Weights of a small mixture-of-experts language model, trained from scratch on English Wikipedia.
Size: 12 layers, width 160, vocabulary 4696, 49.7M parameters.
Experts: 64 SwiGLU neurons an expert, 4 picks a token, a softmax router.
Training: a variant of SOAP for the experts, 561M tokens.
Below are experts of layer 4 (counted from 0) of a mixture-of-experts language model. Rows are named router (the router's row for the expert) and show model dimensions 80-159. Each number is 128 + 24 x the weight over its row's rms, rounded and kept within 0 to 255. Numbers have three digits each.
After each expert's rows: a language model's description of what the expert responds to. This comes from a sample of Wikipedia text that the model never trained on.

# expert 32
router:135135149157149098074128128085113165121132123163146154119131105141093104133128134096133199100081137127099176142106075110083098129177156126119120106118112113126106122152085070120121128135163142139108126079120111116097153172142138092131143120
Common nouns and verbs. Common verbs and nouns like used, support, pass, number, Total, also word pieces in headings and infobox labels like A-ward, draft, Pl-aying, Pro-duction.

# expert 3
router:154153151098118139178150112157112147129111085163165132152143162104159176107099101160125145129124153156115116115116119103155163128130157175147165117172128126145134131096130117146126144147088176131109142163127131147112158107110144116132125102
H and consonant pieces. Mid-word consonant pieces, especially h, ch, sh, d and ing, inside foreign personal and place names, such as Badenhorst, Johann, Hopffer.

# expert 2
router:152101153138112171093126127101138144121121102070129144146120125158151086134129113146156111133116129138097102123122106091164098144091125163110144166165102118087150130156108181097120101124125111106112109145123146135140081117147146140126109149
Table cell separators. Pipe separators between cells in Wikipedia tables, especially after numbers, plus semicolons in lists of scores or dashes, like 0.167 |, 2–2;.

# expert 39
router:148153128151171102145110136148099149114102149143142127119168162154125148119103106108100125119125155146125125155094110140099133124146155127130116088124123093149145095099110136151101134172101160170121127144110095106126149120121138157113142096
Function words, months, percent. Space tokens, function words like in, later, then, month names in dates, and percent signs in tables and census figures.

# expert 19
router:095115112163138135154113095163125110124151108119166099102112132072105155112107172114163098154077112126146115139109123108127136110101119130138160135161136143125081211136138098104157119158114133126140128148153122153121121107133110094131122151
Initial capital letters. Single capital letters or Sh, Ch opening a proper name or word, often Asian or foreign names: Shaw, Java, Tang, Vampire.

# expert 44
router:144153134150156097148110140144101147110104149141146125126163154161125155126100104099108128128133156142124122159090116137103134114151157130140113095130122091151138100107101130151096138167091166178121123148110101110124157115127142144119145091
Word-initial fragments. First pieces of words and names right after a space, like newsp-aper, Pat-rick, J-ava, Th-reats, plus the, New, due, found and bare numbers.

# expert 17
router:126138072162150144126123142149136087112143151103132145144104095106133154137126156140163168162130096119129139122160085105130160118077137143105147125145138106149068198144146082122118152132138149110114115158090122176130100108113131125118144155
Lowercase word-initial letters. Single lowercase opening letters of a word split off, mostly after the/a, such as m(arriage), h(ands), l(ines), t(ackle).

# expert 14
router:104138112113114117158146140145138150178160086150123128162130108143146149130161140113108168157135128079094108138140116166131129118156093086136127148089112157109124109160141153099131091129153134107108125061148114153077139123096104153135094124
Linking prepositions. Prepositions linking a noun or past participle to what follows, mostly of and by, as in works by, headed by, edition of, released on.

# expert 51
router:148153141151162098151118141147101140111108148138147123125156158158131160132099102107105127134129161142116121157093113139107123115152159120132117091132124091144138101100106128149099142166099162174127121149112106114129156118120142156119142093
Mixed table and text tokens. Mixed tokens, often in election or stats tables: BC, digits, initials, plus words like clinic, vehicle, University, young.

# expert 6
router:142140105143162091162106076161117143123094135135150129123152176131118166129085105118087121110136135110142111126111114139100117083169149141166112088121124065124142099099102112172099115134118153151144122146130106107106122120094148171133101123
Word-final pieces, sports tables. Final pieces of foreign or unusual words (Cités, Zaptié, villitis, sea) and football-table tokens like league, club, leg, 25+1.

# expert 61
router:123103141101182091143107154163107118135115124149117138102150158150111141149121094124102121128113099132100097173095132133138184163119146154147124120178116122165170129137122145125115174159106128135170120166129132136118136165110107150123154112
Asian name endings. Vowel-final syllables closing romanized Japanese, Chinese and other foreign names: Natsu, Shigeru, Shu, plus Japan, China, -man, -ai.

# expert 37
router:140090124137076107087139091101112086126144132112135136113118122118086121096111149103134105167161105124113122115120125125120075105160074101122116124134099103148177183149137105128130138164162106129152106083095106154157129089100091166124089128
Articles and determiners. Indefinite articles and determiners opening a noun phrase, often sentence-initially: a, an, A, one, first, this, each, next.

# expert 43
router:128145126161157117106121117107103105098126121142149108104150142136111168120089095120147118106082129117145130168089163146084132106090166153127111099092130091137092116099121086120135123148100148137096151132111154093079140095107156172090185111
Capital consonant onsets. Word-initial consonant clusters or capitals starting a name or word, often after a line break or bracket: St, R, Fl, Cl, Br, sl.

# expert 53
router:135134136158154147119119110158134144145140176162111138111089149070150095128128143116101099096107158136153084091168147165126141141141145157108103120175098155132088128109130102137150135164137123118111086156101131124153145136178142172108114135
Line breaks and years. Line breaks ending infobox or list entries, and year openings like 200, 201, 202 before final digits.

# expert 33
router:160142078111164126121157128127117107121131121147115159159137119146115169113115130113088082169107138130138131134100112181085187108159136121096106094142111117133165102131113121166124161113131134144114089115114106151109157091162139163111101136
Short common words. Common short word pieces after a first letter or article, such as c-ave, c-rown, new, small, back, all, pick, Power.

# expert 52
router:120125122116147114069111131142113083094143091126147121136143150110128173124055138118117122095165147095125130086106143164118093150133155149116101116122171103155109109105110124147130111161120164154166100158103119092117139094067127160113089110
G and C fragments. Word-start letter pieces, chiefly g/G and c/C, also J, N, st, e.g. g-ather, g-ive, C-antonese, c-iting, st-reet.

# expert 20
router:130132176172179140150154183127107134119107170116138097096142149138118143116165126168114090111103161162111129099180095139129155115135138173127159105112137084117156119094152146167118120162134145138150159106109152095079115172135129118104113129
Noun-ending fragments. Mid- or word-final pieces of nouns and names like mans-ion, Portug-ues-e, Fig-ure, Minn-es-ota, plus words like women, social, rights, she.

# expert 41
router:121139092138146121073128130153094118131087142110131148127142157120149119119138111099097148154146149114159128140076148110142133117159150123119118136161100084140112148120139110141087102173112167156124110126092124146083148146132115142135110095
Word starts after space. Word-initial stems and "the" in running prose, such as caus, larg, polit, territ, often starting a line or after "in".

# expert 16
router:154109140155103133147086090104123160121095142110092117145151147128122117136119110128132080146184143116118132113102179136114159123150096107158135105132097106155132105159124175129123080085145095141126179110111086118116091169107131148134142111
First-name pieces. Common English given names and their word-final pieces in name lists and tables, e.g. John, William, Will-ie, Har-ry, M-ike.

# expert 40
router:123153150151121122099126121089122114127127140078083117081138161128110154082099116144106167111153167155163132130150143088126157092144147155117140140091100125124104126129116150136139085101143116153125099131092126129156169146149170163151143112
Mid-word syllables. Middle or final syllable pieces inside words and surnames, especially ic, ph, re, ac, e.g. Markov-ic, or-ph-aned, l-ic-ense, prov-inc-es.

# expert 22
router:124105139173096131163106126100130144157118168167153174122129125131146089134123113120081106132128125118098151121126154106174131131096156130137126193145111129146174116092115142119123090070126132080084121120139168129133098162111137110133153137
Closing punctuation. Closing parentheses, quotes, brackets, periods and commas ending a phrase, especially in tables and credits, e.g. Soundtrack), "Rei III",.

# expert 59
router:087141081122131121079116069145115157138083125111149109162130079139138137103138111162119150095137091134076153133118104135157127173129112081127141094119139104115090113115132075113094121155139138129086138098087138100112155144096145175145177114
Infobox fields and units. Colons after infobox field names like Region, Location, Running time, and units such as ft, mi, degree and prime signs.

# expert 8
router:102099147128068112097126143107103110122120151108136133088142152134123118132130104092121133186146103144141077140134076152151127125151160127103151138081094156131138138103115168133112108176146178129133118133169139102139116115126147114116098129
Short word pieces, quantities. Short two-letter pieces inside words like Sh-ot, T-ot-als, Mong-ol-ia, L-it-ija, plus quantity words like two, three, several, all.

# expert 54
router:137153128152114093119064138097117122144113093099170139115163110153109138178145099091113114108158142120129134122135131134109097100114105126150095139114116164173136118163119124096090151137102098158099179100091111140115151097123169116138115093
Past participle endings. The -ed endings of verbs and participles, such as promoted, abolished, relegated, rendered, followed, and words like used, made.

# expert 50
router:084138111098109162138105109141108129165146149106146168146153133147149090102126104124138124081131162109138093136125105112093097152145133133145160148111158126102079091108133140103171104096159126146161165153115123100123155103164119104163162125
Plural noun endings. Plural and agent endings on nouns, such as -s, -ers, -ings, -ations, -ors, as in Reservoirs, Publishers, markets, visuals.

# expert 5
router:122109150143146083126113136134123127147083131156103085119132079128172118141133103139117118130121124114135075157167163161123118120125134110184158113106106133118136111116112113168125121121108102122111147125165152125134105138110161161144095125
Prose colons and as. Colons, semicolons, dashes and "as"/"so"/"where" joining running prose clauses, plus mid-word pieces like ere, ame, te ending words.

# expert 0
router:102162093103135112122144116182097122075122143169166108125149162130122149122081118135135136136170108138128109129126101146069112117112106121139097118096143117115134147133121102142092099091128164130086099131117145159131125112120104101152120118
Numbers in tables, dates. Digit tokens in dates, scores, table cells and vote counts, such as 7 May, 1st Earl, (2); also sentence-initial In, During.

# expert 56
router:167130155165116133170144159151100101116111107091135111097152102130116137086127126126103111108146169160106163170080166140113141116160156173132141189126119125117120091123134156130112120094129115146129119138118127110127163134074175142142151099
Digits within numbers. Single digits and digit groups inside numbers in years, scores, statistics, gene names and model names, like 199-8, 3–1, 164.500, GT3, plus II.

# expert 15
router:152102151113138102171115154114108148094129129117120097153149137154125130184080112125119097141138152176127170090109121126124092083122138172047119126081103147098131102147150130103129181130156115143137157090123100113098125156146140140095144100
Mid-word syllable pieces. Mid-word pieces like ent, ard, art, est inside longer words and names, plus words like final, General, Grand: Sacramento, Palestinian, Undercard.

# expert 60
router:124156111146101123115114161141130100127170127107161123142143161123099134128127106109145106166131140134116178152134107161129116102115138128072098119118156134127169104155121085125081107144114192142138080088103117090160142122145148142144135131
El/ag-type syllables. Short syllables like el, ag, ol, ec, med after an initial consonant in names and words, e.g. Carmelite, Holliday, Olga, Medicine.

# expert 30
router:135102119122119100123155134136095125108100127059105095145141106142142144156151121134092148097157131114090139147194133131106127126169116125110138134140092117155163120135112141171158156135131094133102133146171153119131099099148113120116132133
Adjective suffixes. Adjective endings and adjectives after articles, such as religious, unusual, historical, Indian, American, international, unknown, other.

# expert 27
router:114100135098100159098163146151179107117126133144155122100116123081098136148113126157126122128146092133114162111129128134100149103139081086134135137138128163105131167118140096136118136128155110058129107148105181099161101145121098162172155174
Single digits. Single digit tokens in numbers, scores, years, dates and table cells, such as 0–0, born 1 July, 2017, 17.3.

# expert 47
router:132157105135133150144111128149127180101170093140144140128136142150104120143125119098144132122115157138148145179155116110140108143090137087129124128144122126148173137084120064113130117113101150135138144088148072098116127134159149119077186110
Mid-word consonant pieces. Short interior pieces of names and words after a capital or stem, like G-if-u, H-um-phries, g-osp-el, cons, typ, phys.

# expert 34
router:114140115141136120111156148145120096164128113117118163163126114128108091112143139179095119090109123102123145103153104129095110141122161126137115129151143129084134117096196151140177139131146086144104095154126127102128124146183116122168118144
Noun-forming suffixes. Word endings -ation, -ment, -ity, -ary, -ion and institutional nouns, e.g. convers-ation, Amend-ment, host-ility, Council, Party.

# expert 31
router:161141177139100121183129096110120112111114101147163154106151148152107141139116108132131121069158148120148123107113085125130163130077103125078143117153128101148098117115131146145159111138108139159145082161087122145099134106097135126143133098
Mid-word consonant pieces. Short consonant-led fragments inside longer words and names, especially p, m, um, s: irreparably, memorandum, Epiphone, Witherspoon.

# expert 46
router:086129093130118152136172147160149157141170106155102115154127086150126123118164164108121160164160093096094082128147118166144110093110102091142137131117108172107134108132128135100119133134148112089104142082163124128120127111102121147134098121
Prepositions after nouns. Prepositions, overwhelmingly of, plus for, with, from, by, following a noun, e.g. outbreak of, purchase of, Petition for.

# expert 21
router:150102123150136094148103104114103166136119114106165135141159150160120164096129134118107100116132156154096120152109176134126104107120162132145126124125142120151153106087125177144116171120127106153121121097109126108107131140068073134124110124
Capital letters, abbreviations. Capital-letter pieces in acronyms and country codes, and pipes in tables, such as USA, UK, ESP, AHA, HEX, LETR.

# expert 25
router:122133097153156121107113095094148156138134140166127156105114125064140085109098141112095162123131160124109102115162170124145185098127129151096136168122099157134115139132139144142132100100102109070109119100128152097143150162127127133140135128
Sentence and section ends. Full stops, paragraph breaks and == heading markers that end a sentence or paragraph and open a new section.

# expert 24
router:171160139123154163117116159120114092105133120159162099107149180131117165140131125144165079134151141137139123096126120112145143120142178190133141116118156100105157119158108115149085147156113159137167155137122088094093142150111112171119135097
Name-internal syllables. Short consonant-vowel pieces inside proper names after a capital, such as Rabin, Rabadanov, Habsburg, Senegal, Bustin, Woodstock.

# expert 57
router:117176127176131135165159140180118144132076101177071097122147155142164139159145088105115128109139122153136104151111103143137108103148158150176098124098173110147147140153095113177112143154100150154126092140106122133115098119105144137153164123
Letter f pieces. The letter f and f-starting pieces inside words and names, such as Jo-Wilfried, landfall, flyer, feud, conf, aff, ref.

# expert 36
router:146114130119104148149113127134131136106134138095144157143122139157149146104129130129140108097140142135099101132158127123181116097127101151086093128111125099127114136163102121092148104117112062062106111088137127126137119118140155149106106145
Table separators. Column pipes in wiki tables, mostly after a number or name, plus list hyphens, semicolons and colons in sports results.

# expert 4
router:126129097162123121122166163126158110143134131104079146166090150124151137118099153149165162128093092134177136148143109089129120119115148117080123138160139128135103188118140094138177132126117147126117102175092128167132093090135139121120167128
Word-start letter fragments. Short lowercase opening pieces of longer words, mostly consonants like c, w, t, d, sc, comp, e.g. pre-c-ipitation, sw-itches, dem-onstrates.

# expert 28
router:132127154142125116136126144160121142131156108072138126095111113060142152121129208096124086155146129093121134144106131129118126143116127114107108103137129156139112185113133150160128151155142148126184127148128142137179155124112122116134118143
Capital letter initials. Single capital letters starting acronyms or names, often after table bars, e.g. I in IEEE, N in UN, P-ounetzis, U-NA.

# expert 1
router:140132121107138132118139101172116053114137098121116164123138110135119090161150139128115125093109146128084123107111107061101095105138122099136134127126130147106134122095156108081126164129140135141113123125098100073136164086125142121133146126
Counts and results. Nouns and symbols after numbers or in results and statistics, such as %, votes, rooms, years, million, won, points.

# expert 35
router:166142141138151148105121106159124121154123134160152089127122110121163097185141150146163120090143131122095134118134147138109145147097106081123161091176100105125137130119129097120135146137163136143157120150101133111112154118103144156128120144
Symbols, math, negation. Dollar, degree, plus/minus, superscript braces in tables and coordinates, and prefixes or negators like un, dis, no.

# expert 23
router:059130132163140105154106133131105135123146147142122142127142094132127127111141097097095095119140148170130102170115106135084105141186138167134118129155109142129150100130126098154135120102103161131115130151138125131097155126174153138074088138
Word-final suffixes. Word-ending pieces after a split stem, such as -ies in dies and subspecies, -ow, -ers, -ing, -ations, -ards.

# expert 12
router:179167115095147146163142184127120144160121116129125108138147164127135151117074117126148167084109155162172062151124095128113086134127152148114131146111133101130104103103123146130110127132157156142160108110106110108156127094132136112103163124
Prefix and plural pieces. Word-initial prefixes ex, res, inc, cons, des and endings es, ens, ers, as in Mesopotamia, excavated, sincere, percent signs.

# expert 42
router:138169154108093145137124088125125128112107167109150112163127129139114130111134169150103134134124140146116107131127109087186162112153064140148116101116127153088136109126116094117101120112126127110184134143124111152130147137102151102097114166
Infinitive to, modals. The word to after verbs like ordered, returned, added, plus modals would, can, will, could, may and prepositions for, into.

# expert 13
router:115144115112105108136115119150117136143104144152078123153127123156134164141092130096131152145104122145103136160107133153086153144143145114189092115144108086134115105103130176127123124179158139130140117210142119116071152132161127160106122139
Role and place nouns. Nouns for kinship, rank, office and administrative units, usually after the, his or 's: king, father, son, city, district, family.

# expert 49
router:131128160128101085135104150116124124150112151135091088110151128138097102178117117140163119141147146151146142135117175157123182152149134092170155092144129117127109129168154153115104121079169076128113175112110127116103093144128103120109120125
Personal name pieces. English given names and surname endings in people and place names: John, William, -son, -ton, -ley, -ford, Davison, Rochester.

# expert 38
router:116129156077150100124128125141103137110107140117119126108154172161133145115103102126121085094109162124103119130104131125080125107171128127151156113154133081152146102111122135163129129143134142151151112112118147122119157123123121098088142105
Country and world names. Country names and national words in lists, tables and titles, such as Italy, Germany, United States, American, British, World, often after the or a pipe.

# expert 63
router:137160107166153130099131152146112153122125162124162159150142115123115117099142125126114148133119125088114131180108159126077119144155130116140148097129143097164117105112158114142121132133185118149105101093160137110105114140166106083153086110
Topic nouns and headings. Abstract topic nouns and suffixes, often in section headings, such as Culture, film, series, history, population, -ology, -ation.